{
  "n_layer": 9,
  "d_model": 128,
  "n_experts": 160,
  "experts_per_token": 6,
  "d_expert": 32,
  "d_shared_expert": 0,
  "activation": "swiglu",
  "moe_layers": [1, 2, 3, 4, 5, 6, 7, 8],
  "router_score": "softmax",
  "normalize_top_k": true,
  "routed_scale": 2.45,
  "balance_loss": 0.00286,
  "balance_bias": false,
  "n_groups": 8,
  "groups_per_token": 4,
  "init_std_router": 0.0297,
  "lr_router": 0.00115,
  "n_head": 2,
  "n_kv_head": 2,
  "head_dim": 64,
  "vocab_size": 2048,
  "norm": "rmsnorm",
  "norm_place": "pre",
  "norm_eps": 1e-05,
  "positions": "rope",
  "rope_base": 22900.0,
  "rope_fraction": 1.0,
  "qk_norm": false,
  "attn_scale": 0.125,
  "tie_embeddings": true,
  "parallel_block": true,
  "init": "uniform",
  "init_std_qkv": 0.0499,
  "init_std_o": 0.0499,
  "init_std_up": 0.0499,
  "init_std_down": 0.0353,
  "optimizer": "adamw",
  "lr": 0.00348,
  "lr_mult_qkv": 0.5,
  "beta1": 0.95,
  "beta2": 0.98,
  "lr_head": 0.0142,
  "grad_clip": 1.0,
  "warmup_steps": 207,
  "schedule": "wsd",
  "decay_fraction": 0.283,
  "decay_shape": "linear",
  "final_lr_fraction": 0.1,
  "batch_tokens": 131072,
  "seq_len": 1024,
  "doc_mask": true,
  "train_tokens": 829000000,
  "steps": 6325,
  "dataset": "wikipedia_en"
}
Below are experts of layer 6 (counted from 0) of a mixture-of-experts language model. Rows are named router (the router's row for the expert), gate (a neuron's input weights, with its number), up (a neuron's input weights, with its number), down (a neuron's output weights, with its number) and show model dimensions 0-127. Each number is 200 + 20 x the weight over its row's rms, rounded and kept within 0 to 999.
After each expert's rows: a language model's description of what the expert responds to. This comes from a sample of Wikipedia text that the model never trained on.

# expert 56
router,195,211,187,214,166,222,225,205,207,189,163,190,195,190,195,200,154,222,218,199,169,219,228,171,176,195,202,215,220,240,180,196,174,196,200,217,180,211,194,179,212,212,216,208,207,217,192,170,197,185,179,213,190,182,201,208,204,175,192,184,179,208,155,178,216,188,215,169,191,228,171,191,160,200,192,178,206,211,214,168,222,196,190,214,237,237,218,218,212,188,180,180,181,195,214,177,225,207,199,222,213,234,184,203,165,201,190,177,246,185,209,199,215,228,201,195,221,203,239,241,161,191,204,226,214,226,189,212
gate2,220,209,209,168,202,215,190,205,176,181,197,166,204,176,168,174,190,215,178,174,220,191,181,193,162,219,197,240,206,212,197,203,177,231,199,178,176,196,246,182,178,178,209,225,201,204,192,203,211,182,198,172,177,217,189,218,187,199,226,192,203,189,212,202,201,198,189,270,220,199,207,193,189,187,216,186,208,169,211,197,206,202,204,217,229,253,156,204,217,220,203,191,189,211,215,195,201,230,209,236,160,195,241,198,188,198,193,223,225,212,219,176,227,228,192,223,206,227,220,205,220,219,180,215,175,223,188,198
up2,218,183,166,201,154,203,215,176,200,190,184,176,218,211,208,176,191,195,185,172,241,236,174,214,176,200,201,183,224,203,193,219,204,201,242,232,207,219,213,203,199,184,217,219,182,157,176,207,196,222,203,216,175,221,170,211,204,217,193,188,203,217,212,213,172,147,197,240,199,200,209,212,188,170,225,197,178,203,213,239,203,186,196,195,197,209,183,195,200,197,231,201,196,196,203,177,203,199,155,227,259,183,219,208,244,203,162,226,182,227,195,219,224,212,215,192,205,203,196,171,210,204,212,209,211,193,183,189
down2,208,197,215,192,203,236,234,207,209,194,204,181,201,178,237,240,169,193,224,188,185,191,186,190,213,227,226,212,175,201,191,176,199,203,193,180,207,203,186,193,182,191,211,189,178,178,178,204,209,217,206,232,186,189,203,181,203,198,215,182,201,190,193,187,196,216,190,232,223,226,165,165,208,195,213,206,215,198,223,148,213,171,171,215,237,198,185,192,186,219,180,188,194,221,213,202,191,253,189,203,216,211,230,206,211,222,214,235,191,192,212,202,210,198,238,221,245,175,188,177,224,165,180,234,177,184,159,169
gate3,202,216,245,163,220,170,208,183,210,188,222,214,179,199,190,175,178,168,241,204,196,190,182,184,196,217,187,213,200,213,212,201,234,182,131,158,211,221,208,201,209,231,198,225,234,184,201,184,204,218,176,174,206,186,195,189,196,201,211,198,245,218,204,188,219,209,198,219,191,214,215,189,212,228,185,202,211,185,163,204,213,209,236,184,211,182,202,209,206,213,208,209,193,201,195,194,187,202,150,226,178,166,204,195,219,205,204,219,219,182,171,226,187,228,143,176,193,218,170,218,195,203,211,208,195,211,221,192
up3,250,212,237,197,179,194,214,175,207,219,210,213,187,195,183,169,177,163,225,233,200,208,189,194,223,177,197,181,207,208,183,191,191,211,162,202,201,211,211,201,200,217,221,230,206,172,226,225,222,198,193,172,182,183,182,195,221,222,225,171,218,192,215,205,211,187,219,241,194,205,186,178,199,227,191,197,232,168,143,209,211,182,174,166,200,199,200,173,204,197,201,196,197,215,208,171,154,197,179,203,204,206,226,171,210,228,188,197,196,204,191,210,202,212,208,135,203,237,187,226,197,199,194,204,231,215,213,200
down3,199,189,190,229,168,234,195,194,228,218,166,204,174,191,197,188,210,172,212,202,202,180,218,204,194,162,198,215,180,191,163,188,169,208,194,215,212,205,216,175,204,193,199,176,151,198,183,212,198,205,181,184,203,183,248,186,191,242,221,193,187,189,200,225,218,199,194,230,191,213,182,200,184,185,212,207,158,221,182,206,201,194,248,184,172,199,236,187,212,180,170,200,209,176,208,184,212,205,234,248,186,213,205,223,161,165,190,208,213,218,169,199,204,192,235,186,246,217,214,201,180,226,209,209,194,207,204,205
It responds to: Line breaks, headings

# expert 32
router,209,209,157,240,250,188,229,179,206,213,189,180,227,195,194,232,226,205,207,231,197,190,185,219,213,203,201,190,175,190,184,203,222,240,231,205,168,174,235,211,187,202,232,205,213,214,199,214,217,193,166,227,206,210,187,191,208,230,198,196,193,214,205,225,200,214,208,188,210,206,191,186,204,233,213,217,183,174,165,181,178,161,193,206,221,217,211,183,181,205,172,188,180,217,214,192,235,182,212,214,187,188,230,150,191,212,216,173,196,223,214,195,222,201,193,230,209,186,203,162,168,187,206,185,216,161,220,189
gate3,208,193,162,191,219,202,213,197,202,226,248,192,220,208,207,209,188,233,230,162,225,202,190,225,214,211,171,216,201,207,203,221,189,181,211,185,232,198,212,199,218,195,197,211,241,189,217,176,183,200,199,187,186,224,208,192,239,211,196,223,195,205,220,245,215,230,201,183,205,213,220,183,196,212,215,199,202,245,177,236,195,186,247,154,188,223,241,209,187,194,170,213,201,205,210,199,190,226,230,210,156,217,194,199,198,196,207,186,202,168,163,175,203,196,187,213,185,165,190,242,190,197,213,190,192,207,232,194
up3,217,189,194,203,152,234,205,196,217,197,208,186,199,177,185,198,196,161,182,221,179,169,221,194,175,209,234,203,216,196,193,193,210,176,191,234,158,198,177,197,204,189,195,167,170,178,121,213,211,223,197,207,247,181,171,233,197,200,204,188,168,185,186,192,183,197,193,200,211,195,192,191,169,184,220,168,206,216,220,193,206,209,180,178,195,190,204,194,191,206,208,210,229,227,184,187,212,189,188,188,197,193,164,191,183,214,172,208,199,196,219,155,191,220,161,192,179,193,207,189,195,238,167,189,207,188,221,197
down3,193,201,188,181,228,188,219,228,246,199,228,198,179,181,202,190,204,186,203,198,172,235,216,203,185,177,195,211,184,178,180,190,203,242,215,236,192,228,239,188,172,204,173,195,176,172,177,198,178,230,214,241,211,193,202,192,239,181,214,179,229,190,191,196,231,204,196,207,185,169,211,187,226,197,194,165,209,165,194,201,212,190,204,171,176,189,185,194,188,213,216,191,196,194,173,225,196,203,244,207,227,168,182,184,219,225,178,155,205,182,205,200,194,156,223,204,220,213,192,205,183,191,208,232,215,191,223,200
gate4,216,164,185,214,210,203,211,221,214,202,217,194,215,190,193,202,172,184,223,206,226,189,225,210,171,184,178,176,195,227,203,146,221,220,162,218,206,212,219,198,169,193,210,216,209,149,234,158,202,188,188,200,185,207,188,183,220,221,186,206,225,202,215,213,211,220,154,171,187,199,194,164,201,179,218,234,220,178,222,203,206,193,225,154,200,221,203,192,231,236,204,189,224,204,202,251,211,194,222,182,203,203,203,208,184,228,189,189,227,211,191,187,205,217,178,199,171,216,178,204,214,219,204,218,227,185,182,187
up4,202,170,178,190,205,206,197,223,190,194,207,189,206,180,225,199,163,194,218,204,218,189,204,234,200,223,184,189,165,200,228,166,214,187,211,233,171,179,197,179,184,213,194,213,184,190,192,159,204,227,221,197,217,201,211,190,197,204,177,188,237,200,188,194,211,189,207,165,220,170,224,214,173,192,216,206,202,247,213,208,235,159,179,186,184,215,231,220,188,186,174,186,210,200,205,226,196,238,187,199,209,196,193,181,194,251,199,202,222,223,229,196,244,196,175,176,188,178,195,218,205,160,154,220,208,223,196,211
down4,193,211,195,222,175,204,217,199,186,200,187,199,191,207,201,217,175,193,169,212,210,190,198,207,219,202,183,186,200,202,213,177,172,187,199,190,232,223,201,221,223,236,217,204,189,175,219,213,215,216,221,197,196,165,184,227,199,211,203,238,186,223,219,187,165,232,202,210,186,197,168,195,172,248,212,219,194,199,205,210,157,215,219,187,212,176,209,217,161,223,221,195,194,204,222,154,202,201,218,207,214,183,154,191,194,207,171,239,235,180,192,170,198,201,211,210,234,214,201,182,189,173,268,178,202,199,183,178
It responds to: Word-internal vowel syllables

# expert 62
router,195,228,192,175,194,202,177,181,221,172,215,238,193,197,197,204,192,223,168,221,223,189,188,186,223,202,196,203,193,188,184,190,232,204,190,181,217,185,250,218,212,194,218,214,189,224,203,194,191,189,197,201,192,181,155,189,214,190,212,210,189,215,190,197,226,227,225,233,223,185,215,184,181,224,200,170,211,216,202,183,229,215,228,192,224,185,153,187,182,199,156,197,190,192,188,247,202,207,177,196,210,195,213,228,177,233,193,208,187,190,192,172,227,224,204,178,214,189,198,253,206,172,253,194,197,190,222,166
gate2,225,194,186,206,245,171,249,244,204,176,228,190,201,156,187,177,193,238,201,208,183,214,197,228,214,229,175,204,198,190,216,185,202,203,182,169,206,192,206,204,188,236,202,176,218,177,183,233,188,196,189,186,184,209,195,223,184,197,181,189,177,222,212,208,218,197,190,186,177,208,183,201,203,193,240,202,222,199,191,179,170,215,200,201,173,183,196,169,202,192,232,222,184,196,175,193,221,194,193,235,207,222,200,172,196,189,211,191,201,212,202,198,157,212,186,213,186,184,200,226,189,179,168,161,166,199,208,260
up2,254,201,182,225,171,206,207,180,205,190,201,232,212,232,244,197,168,219,192,236,199,175,191,207,220,226,192,175,220,176,204,187,220,216,200,189,205,181,212,196,183,247,210,189,176,211,215,202,224,180,219,186,208,198,209,217,200,180,233,210,215,218,268,229,216,191,190,224,167,198,191,232,194,184,179,231,196,202,172,184,235,213,187,177,216,175,189,205,226,212,208,231,165,211,197,188,195,188,176,200,222,185,194,186,183,188,176,207,209,220,250,202,182,210,208,204,204,190,183,199,205,174,179,203,204,195,208,184
down2,187,214,186,217,210,156,213,175,193,222,212,191,207,191,221,191,197,185,146,185,180,174,182,216,181,207,227,202,182,188,208,203,190,202,198,199,198,204,198,225,186,175,217,199,196,177,215,176,201,224,199,212,185,187,160,159,203,244,182,199,205,209,179,197,201,221,228,188,222,187,202,192,183,187,214,180,221,263,236,208,195,233,206,198,218,186,225,233,182,222,152,174,224,201,180,212,173,208,193,182,162,223,197,219,185,207,221,205,198,194,182,236,165,200,214,173,191,193,207,200,204,199,245,175,180,195,219,189
gate3,216,187,194,187,205,193,200,231,203,205,196,197,217,220,247,201,179,206,196,216,238,191,194,205,180,194,170,171,216,218,198,215,213,208,179,205,191,195,215,202,202,189,228,185,241,202,242,218,188,219,181,182,193,188,204,201,189,220,182,241,185,210,203,191,210,194,157,184,180,186,184,186,198,194,220,202,217,197,214,236,189,198,213,196,189,228,184,142,188,229,176,201,201,216,171,224,176,232,222,211,185,261,204,190,190,240,229,193,194,199,206,170,182,226,221,201,174,174,152,186,201,214,187,183,184,173,230,194
up3,198,221,188,156,216,211,192,200,192,167,200,234,228,188,168,212,193,176,208,233,200,192,139,160,231,203,201,223,208,191,211,196,163,202,198,192,207,178,192,190,182,171,196,179,178,220,208,174,235,204,184,207,165,197,214,211,196,178,210,189,198,222,202,220,199,229,203,191,202,165,217,196,177,203,181,229,204,215,170,192,209,200,183,211,202,176,240,197,220,178,230,190,254,211,223,171,185,168,205,212,167,187,201,225,230,214,201,194,203,185,235,230,216,217,185,210,212,218,199,196,202,169,191,186,200,231,211,202
down3,228,218,191,189,170,181,206,213,214,179,224,190,206,185,206,217,198,226,239,212,185,186,235,200,203,191,230,192,212,164,213,174,212,228,225,195,167,211,227,210,187,217,215,186,179,181,208,200,214,182,162,202,207,205,221,166,207,152,170,182,210,220,222,224,210,175,194,180,189,255,200,217,184,188,215,196,190,179,160,223,186,196,226,207,148,230,186,198,177,189,191,200,189,167,188,187,205,191,213,222,205,179,198,166,190,176,186,223,181,196,226,192,187,203,185,189,249,192,219,203,183,185,209,193,220,184,215,182
It responds to: Spaces, foreign bytes

# expert 36
router,202,226,221,186,211,215,180,226,234,193,195,233,190,236,173,196,164,193,187,217,194,186,190,204,199,164,214,204,209,186,237,193,168,182,177,218,219,176,211,230,205,188,230,182,206,186,212,216,242,218,246,198,207,219,185,209,204,181,177,215,194,167,192,188,212,198,206,190,174,238,229,189,181,226,201,203,191,232,219,198,179,196,208,177,162,238,216,208,216,211,214,201,219,171,229,167,200,209,201,201,222,181,221,188,179,208,219,230,170,252,180,214,187,187,172,190,191,191,208,207,215,201,161,213,182,193,187,200
gate4,160,169,163,178,189,197,205,215,156,183,208,259,217,181,204,228,236,207,195,210,182,212,229,210,208,210,178,174,199,184,195,184,182,216,177,204,222,215,218,200,208,182,189,159,208,197,158,217,200,164,223,184,194,203,189,173,231,194,247,195,185,194,174,229,208,198,187,211,218,182,201,204,222,207,215,170,225,198,182,218,190,200,192,188,171,191,186,209,212,202,195,194,217,180,207,192,199,211,199,215,179,247,170,242,188,175,186,209,210,192,179,171,215,186,223,216,181,193,234,206,214,180,224,193,181,207,229,197
up4,219,221,196,205,245,204,168,236,184,194,221,215,205,197,195,235,228,209,203,203,203,217,201,206,222,248,210,208,170,179,184,160,190,206,155,204,204,196,188,248,225,203,199,197,162,176,205,204,188,204,159,203,210,219,210,196,202,197,208,182,202,207,180,186,182,204,178,179,167,190,208,206,227,187,205,176,208,204,193,188,199,217,185,152,205,175,185,181,208,166,224,196,225,185,209,172,236,214,229,194,226,206,180,203,193,181,203,180,230,223,171,187,216,202,203,202,194,233,155,210,224,215,203,197,151,192,205,193
down4,207,200,206,191,211,193,227,177,225,199,189,160,190,221,220,209,195,203,238,187,225,201,216,242,194,193,216,195,215,201,209,202,199,216,193,187,196,183,198,190,197,206,239,232,205,179,215,200,214,217,176,191,193,242,204,181,196,175,230,181,184,218,246,137,192,193,217,175,167,199,172,199,203,201,188,178,197,186,218,198,219,217,196,176,234,176,217,198,186,205,170,194,204,242,163,185,183,218,194,183,189,210,213,166,166,184,225,224,174,202,215,194,198,194,220,189,183,218,217,179,213,199,176,144,212,173,224,210
gate5,204,174,190,194,261,239,218,186,191,200,223,176,227,215,187,215,199,189,208,207,178,205,202,215,170,204,194,185,182,208,207,199,203,177,189,177,215,201,207,181,219,234,200,237,235,197,172,217,215,237,224,212,202,207,207,186,221,196,193,220,238,190,181,186,171,175,192,196,151,214,209,196,201,190,228,250,185,193,185,211,186,192,195,187,201,168,189,188,201,198,197,211,178,180,189,215,192,177,231,216,197,190,152,243,188,241,204,198,208,188,169,183,157,188,214,222,187,189,203,225,169,196,198,183,173,211,215,214
up5,209,211,202,211,119,200,193,149,199,214,179,178,203,201,212,195,200,213,213,222,209,191,200,229,210,218,193,186,236,196,198,187,207,199,237,211,169,218,207,200,242,206,187,193,204,185,208,202,164,252,183,241,217,208,219,223,197,221,201,183,206,221,204,220,197,193,183,196,244,209,199,195,202,129,193,183,214,193,204,210,215,201,217,224,204,210,198,207,197,197,180,191,177,143,210,190,195,188,193,212,183,212,220,193,201,210,187,196,218,213,225,187,207,208,182,192,209,183,201,175,202,231,212,194,241,187,194,234
down5,204,181,213,233,217,182,243,188,156,211,223,208,191,170,224,240,181,251,226,212,193,206,179,180,211,216,172,186,214,204,170,200,181,192,200,217,219,218,210,201,184,179,194,179,191,198,215,181,214,194,194,177,228,199,202,172,196,178,201,224,195,228,219,232,219,203,210,210,184,204,216,210,210,212,146,197,184,186,202,179,209,183,210,206,190,165,209,183,220,241,184,227,219,226,228,208,214,225,183,229,161,191,228,185,199,223,212,170,201,218,189,226,186,196,232,189,178,180,212,181,174,185,206,209,181,236,195,201
It responds to: Table and score fillers

# expert 31
router,209,169,174,200,191,217,192,236,234,197,162,164,190,213,198,219,207,232,219,221,182,180,216,178,194,167,185,200,171,234,183,205,211,221,237,236,200,209,191,157,228,209,209,188,178,179,215,208,203,217,184,217,158,181,171,185,197,194,189,195,193,218,196,226,183,215,176,177,168,236,183,215,193,213,176,208,182,206,224,220,191,208,197,206,206,229,241,232,173,177,184,167,195,204,210,196,214,189,179,206,213,219,180,182,223,202,184,204,207,173,182,214,226,212,229,209,194,192,199,218,203,159,198,206,230,174,174,189
gate2,228,167,219,179,254,209,180,217,202,185,207,205,230,191,176,163,217,202,209,213,216,195,194,193,211,183,188,187,215,221,196,183,183,187,159,210,169,188,197,223,186,205,192,198,175,168,225,203,189,224,205,186,191,183,220,190,176,201,201,206,244,200,223,199,199,192,210,197,261,206,189,194,249,213,202,188,205,198,168,252,191,188,197,194,218,222,188,190,218,186,239,235,193,190,213,191,204,178,189,205,199,215,196,177,196,207,202,211,204,184,231,202,188,202,181,210,181,246,179,161,176,153,180,184,207,184,223,203
up2,182,232,201,200,162,198,197,189,219,208,195,215,226,187,226,203,205,145,180,223,192,208,178,174,205,209,203,190,175,179,183,237,175,211,191,206,211,204,187,216,234,211,198,203,219,222,180,187,194,217,164,214,193,212,240,236,213,212,224,198,207,184,201,202,184,194,227,247,171,204,186,187,165,187,191,189,194,228,168,209,202,201,154,226,182,207,216,217,207,187,187,193,242,235,227,209,184,197,221,217,187,182,223,191,176,194,182,184,217,204,180,211,163,205,187,199,206,204,189,223,154,232,204,181,188,226,232,207
down2,214,199,177,197,178,201,163,222,192,194,209,211,180,216,227,206,199,204,204,195,182,194,177,184,211,159,190,207,166,162,191,253,195,217,172,186,176,219,235,194,198,188,208,179,234,148,214,209,226,203,193,203,179,177,214,222,227,205,184,194,182,190,188,233,252,210,236,217,214,215,200,181,193,209,210,199,205,182,206,198,195,190,145,205,201,191,237,194,228,205,194,201,199,199,228,181,214,164,206,213,189,191,207,190,236,217,166,178,197,202,186,204,188,200,209,232,174,196,224,166,173,220,227,196,210,210,204,174
gate3,215,227,198,193,220,183,211,204,191,227,206,188,200,195,213,180,182,201,177,212,216,210,166,208,175,222,195,202,211,218,195,167,208,178,207,215,218,193,220,215,181,190,191,214,249,204,191,237,188,201,215,231,205,204,200,207,211,216,182,248,197,198,218,200,213,189,203,208,215,178,240,226,212,176,240,192,231,232,231,214,184,184,211,192,198,138,184,206,170,209,186,200,244,188,196,231,197,198,234,191,202,173,208,199,215,198,196,206,215,222,211,166,210,130,197,183,199,202,217,248,222,199,185,185,204,185,199,199
up3,214,203,198,208,217,202,178,178,201,207,205,206,243,194,176,211,212,172,175,196,212,167,207,193,207,229,187,222,187,173,206,226,164,198,176,172,163,189,189,185,202,180,190,205,165,190,204,187,183,165,182,189,216,186,184,184,225,180,244,177,222,214,192,230,205,211,227,198,207,190,200,195,211,199,162,176,221,180,192,216,182,200,203,200,160,240,165,195,206,197,231,215,218,178,199,189,187,173,165,177,215,219,211,166,172,183,195,215,167,187,197,221,181,238,197,183,169,215,187,187,210,247,207,198,173,187,205,176
down3,196,189,193,212,181,227,202,154,199,175,175,226,199,171,212,185,197,201,157,221,179,196,208,193,203,188,208,234,214,200,180,217,183,232,206,250,179,233,206,171,163,214,205,190,197,173,165,183,175,182,185,202,177,213,216,220,216,167,197,165,194,229,220,227,202,224,185,186,203,182,213,181,205,176,214,180,231,200,170,223,208,200,215,199,206,161,178,191,198,184,220,227,189,208,176,198,179,189,200,192,200,207,207,177,188,169,187,178,214,219,225,169,204,221,222,200,210,237,198,165,173,200,189,222,203,239,189,187
It responds to: Table pipes, list breaks

# expert 50
router,243,212,211,207,191,184,176,181,211,175,196,226,208,207,208,209,191,162,200,222,187,165,224,182,215,222,183,210,200,181,216,215,194,212,173,223,167,197,206,183,207,203,209,165,178,213,203,230,228,206,201,188,139,188,198,233,185,198,217,236,177,192,196,223,232,218,206,193,217,148,209,217,195,191,190,225,201,210,212,208,192,235,213,179,183,190,210,173,247,192,180,223,222,213,177,162,213,236,184,207,219,179,192,217,205,221,178,207,192,195,217,207,210,209,193,170,195,197,193,218,202,165,189,195,233,202,244,202
gate0,208,211,181,207,204,209,208,172,173,179,235,209,208,184,215,237,207,173,219,192,185,196,211,213,232,227,186,185,217,177,172,216,233,149,213,199,180,215,186,188,197,205,213,210,206,178,218,175,202,198,208,167,182,176,219,179,165,191,217,200,169,203,186,221,202,198,205,237,201,194,227,223,201,204,227,184,222,159,220,231,185,183,235,220,225,197,210,173,200,190,201,196,222,188,190,199,210,228,251,209,179,219,173,175,219,202,191,196,245,193,180,217,162,222,185,207,207,211,209,183,188,199,234,183,215,183,205,237
up0,191,193,207,216,193,225,185,195,212,182,188,194,202,194,227,186,213,188,198,169,176,214,231,221,195,189,205,213,191,216,188,211,221,184,196,218,213,234,183,232,187,210,215,231,235,219,233,160,213,209,181,209,164,154,203,196,200,201,197,231,196,214,204,182,203,170,190,217,215,195,208,206,192,224,185,180,196,213,159,159,213,257,251,236,213,192,210,192,204,186,160,212,186,226,200,185,180,222,204,215,200,209,241,183,223,186,206,172,195,210,205,184,157,179,171,170,214,212,181,212,220,194,217,217,181,192,201,187
down0,166,229,189,208,227,192,203,207,194,215,197,185,238,178,208,172,183,212,226,189,238,205,137,179,228,190,189,194,184,184,212,160,204,229,214,179,196,195,206,207,208,209,208,204,194,192,217,191,249,196,209,222,192,224,198,200,190,215,219,202,228,181,215,240,226,194,212,206,224,198,184,218,222,185,223,237,206,213,207,168,236,214,160,186,179,204,213,206,220,189,215,216,176,188,188,197,200,203,214,208,188,206,193,214,191,221,153,195,206,170,177,205,197,252,207,184,255,203,178,199,207,221,184,187,212,225,203,205
gate1,231,175,197,194,217,164,162,211,189,196,228,205,215,160,227,201,209,205,208,185,229,200,185,185,239,173,171,215,223,203,231,172,201,172,210,193,225,171,222,209,209,214,231,195,236,203,196,200,185,229,220,214,179,226,195,188,208,186,204,209,231,226,195,232,179,201,182,246,201,185,201,186,181,206,211,191,193,206,202,225,216,175,224,205,164,227,193,199,185,196,203,187,183,196,205,234,186,210,188,174,163,202,178,222,197,187,211,218,234,191,207,203,223,187,224,193,167,191,239,176,188,175,186,166,183,158,192,195
up1,180,245,204,208,200,197,199,213,185,207,227,201,201,184,213,165,184,196,203,192,210,187,204,220,212,225,194,219,210,197,142,204,194,211,196,180,227,192,212,182,212,129,204,210,191,214,156,208,187,214,222,205,204,213,211,176,179,173,189,197,209,210,223,181,191,199,238,244,215,182,214,190,213,161,220,206,198,207,195,224,187,218,192,165,213,249,199,177,228,182,210,212,209,220,175,205,193,193,222,184,193,188,194,181,239,215,223,180,200,221,191,145,204,190,204,195,172,201,207,195,199,220,204,206,211,177,245,219
down1,168,196,194,199,177,240,197,202,206,193,159,190,208,194,153,207,215,222,210,199,182,197,207,172,210,188,230,215,226,213,207,176,235,169,201,205,187,240,237,197,198,160,216,239,217,208,182,204,166,198,197,209,239,208,229,214,177,210,184,191,244,209,218,199,221,206,226,222,207,195,199,204,218,168,195,211,181,201,184,180,194,170,225,187,212,196,192,221,148,180,219,218,209,135,215,217,218,189,232,208,206,217,192,175,200,198,180,208,196,216,225,206,176,207,192,229,211,185,181,179,190,199,202,201,184,193,195,209
It responds to: Numbers and units

# expert 38
router,205,189,178,189,205,204,187,232,228,215,193,189,202,171,217,179,206,218,173,194,212,235,195,223,219,225,168,176,173,156,239,207,217,195,187,170,204,189,203,193,223,186,234,187,219,222,189,228,174,238,212,203,208,206,183,182,182,189,200,197,176,203,165,209,203,187,211,229,217,220,181,206,191,205,231,199,209,241,235,177,209,199,186,169,204,173,205,236,206,207,216,171,170,243,204,194,226,184,208,228,207,195,221,162,216,196,183,208,191,217,213,177,180,194,211,224,217,214,205,170,187,215,192,205,211,196,239,159
gate16,177,208,217,209,265,202,186,242,228,182,181,177,219,194,209,175,229,200,206,176,195,194,199,212,194,211,229,208,180,216,211,205,218,255,234,194,186,200,217,209,172,216,229,177,237,213,191,182,193,182,227,204,221,199,166,198,177,176,200,175,185,233,177,203,181,182,182,228,198,214,212,186,197,176,204,179,194,161,233,181,223,207,232,178,182,200,167,222,158,200,216,193,199,206,206,198,217,213,181,186,175,200,204,186,203,219,169,221,220,187,208,202,206,182,208,189,212,169,160,183,204,223,197,211,218,202,178,195
up16,182,225,187,209,226,209,194,219,208,182,182,185,222,208,213,181,222,199,211,175,203,192,218,208,209,214,230,203,187,203,192,218,193,246,203,166,166,189,166,204,172,181,209,191,198,208,246,186,184,194,230,165,202,180,222,205,184,194,236,182,196,209,205,215,167,183,190,196,202,209,214,205,196,211,217,164,185,122,211,179,202,229,203,185,210,207,209,219,178,194,193,166,190,218,202,177,198,202,192,165,160,188,209,187,210,236,178,212,224,233,229,231,218,216,209,199,211,213,171,200,181,218,191,218,239,211,184,205
down16,220,162,210,197,223,226,200,172,243,218,174,190,191,212,193,225,212,183,210,200,167,216,234,225,184,213,204,191,223,181,223,231,206,186,202,178,182,195,190,207,209,186,178,199,200,192,178,173,176,221,171,198,196,197,188,176,194,192,208,218,196,194,206,227,204,189,190,192,188,226,203,220,183,200,178,178,179,212,238,161,192,225,197,210,213,186,231,215,195,182,236,192,181,245,205,206,189,202,215,208,214,203,226,192,180,202,196,199,212,172,180,227,245,220,193,231,284,225,213,190,206,209,182,216,216,187,216,198
gate17,215,173,140,209,196,174,202,211,187,211,205,227,236,223,217,189,197,219,189,200,203,197,209,178,228,170,181,208,202,227,232,185,189,161,212,223,186,236,240,199,191,193,202,227,229,181,198,176,200,230,254,161,199,202,203,170,210,186,217,220,178,227,202,198,225,195,201,211,167,220,191,155,231,214,204,214,236,201,179,215,213,234,206,169,213,198,216,187,195,196,203,215,191,204,185,215,206,158,184,187,231,200,188,193,218,191,189,223,199,224,193,211,218,172,195,199,212,205,206,212,222,220,184,200,231,197,178,189
up17,179,225,188,189,246,190,206,184,209,220,231,210,187,194,215,162,176,206,222,172,224,185,160,218,179,185,174,216,188,195,209,195,205,182,215,212,220,196,189,199,194,219,203,193,202,205,220,214,228,217,199,163,175,189,253,153,192,194,196,212,204,206,224,225,167,203,179,235,201,191,195,228,225,184,211,209,197,164,241,201,236,167,197,186,210,204,205,202,219,209,203,201,201,198,197,204,199,226,200,151,213,219,221,221,177,204,201,246,221,200,214,184,230,164,196,185,187,190,203,209,197,208,212,184,173,232,239,200
down17,237,230,189,182,174,232,180,210,207,206,212,217,185,180,205,192,193,220,177,187,189,161,155,174,198,189,216,225,204,184,205,193,194,187,186,192,202,218,218,200,210,221,207,190,227,201,181,152,262,171,184,195,217,187,185,181,221,200,214,203,201,193,184,233,198,222,232,205,189,205,236,217,209,211,225,195,173,183,187,226,208,176,231,220,212,232,200,198,180,198,190,203,220,208,184,223,202,198,218,170,220,215,197,222,189,203,188,223,182,211,201,210,208,183,185,197,114,196,190,186,199,206,205,190,182,198,181,234
It responds to: Sentence-ending periods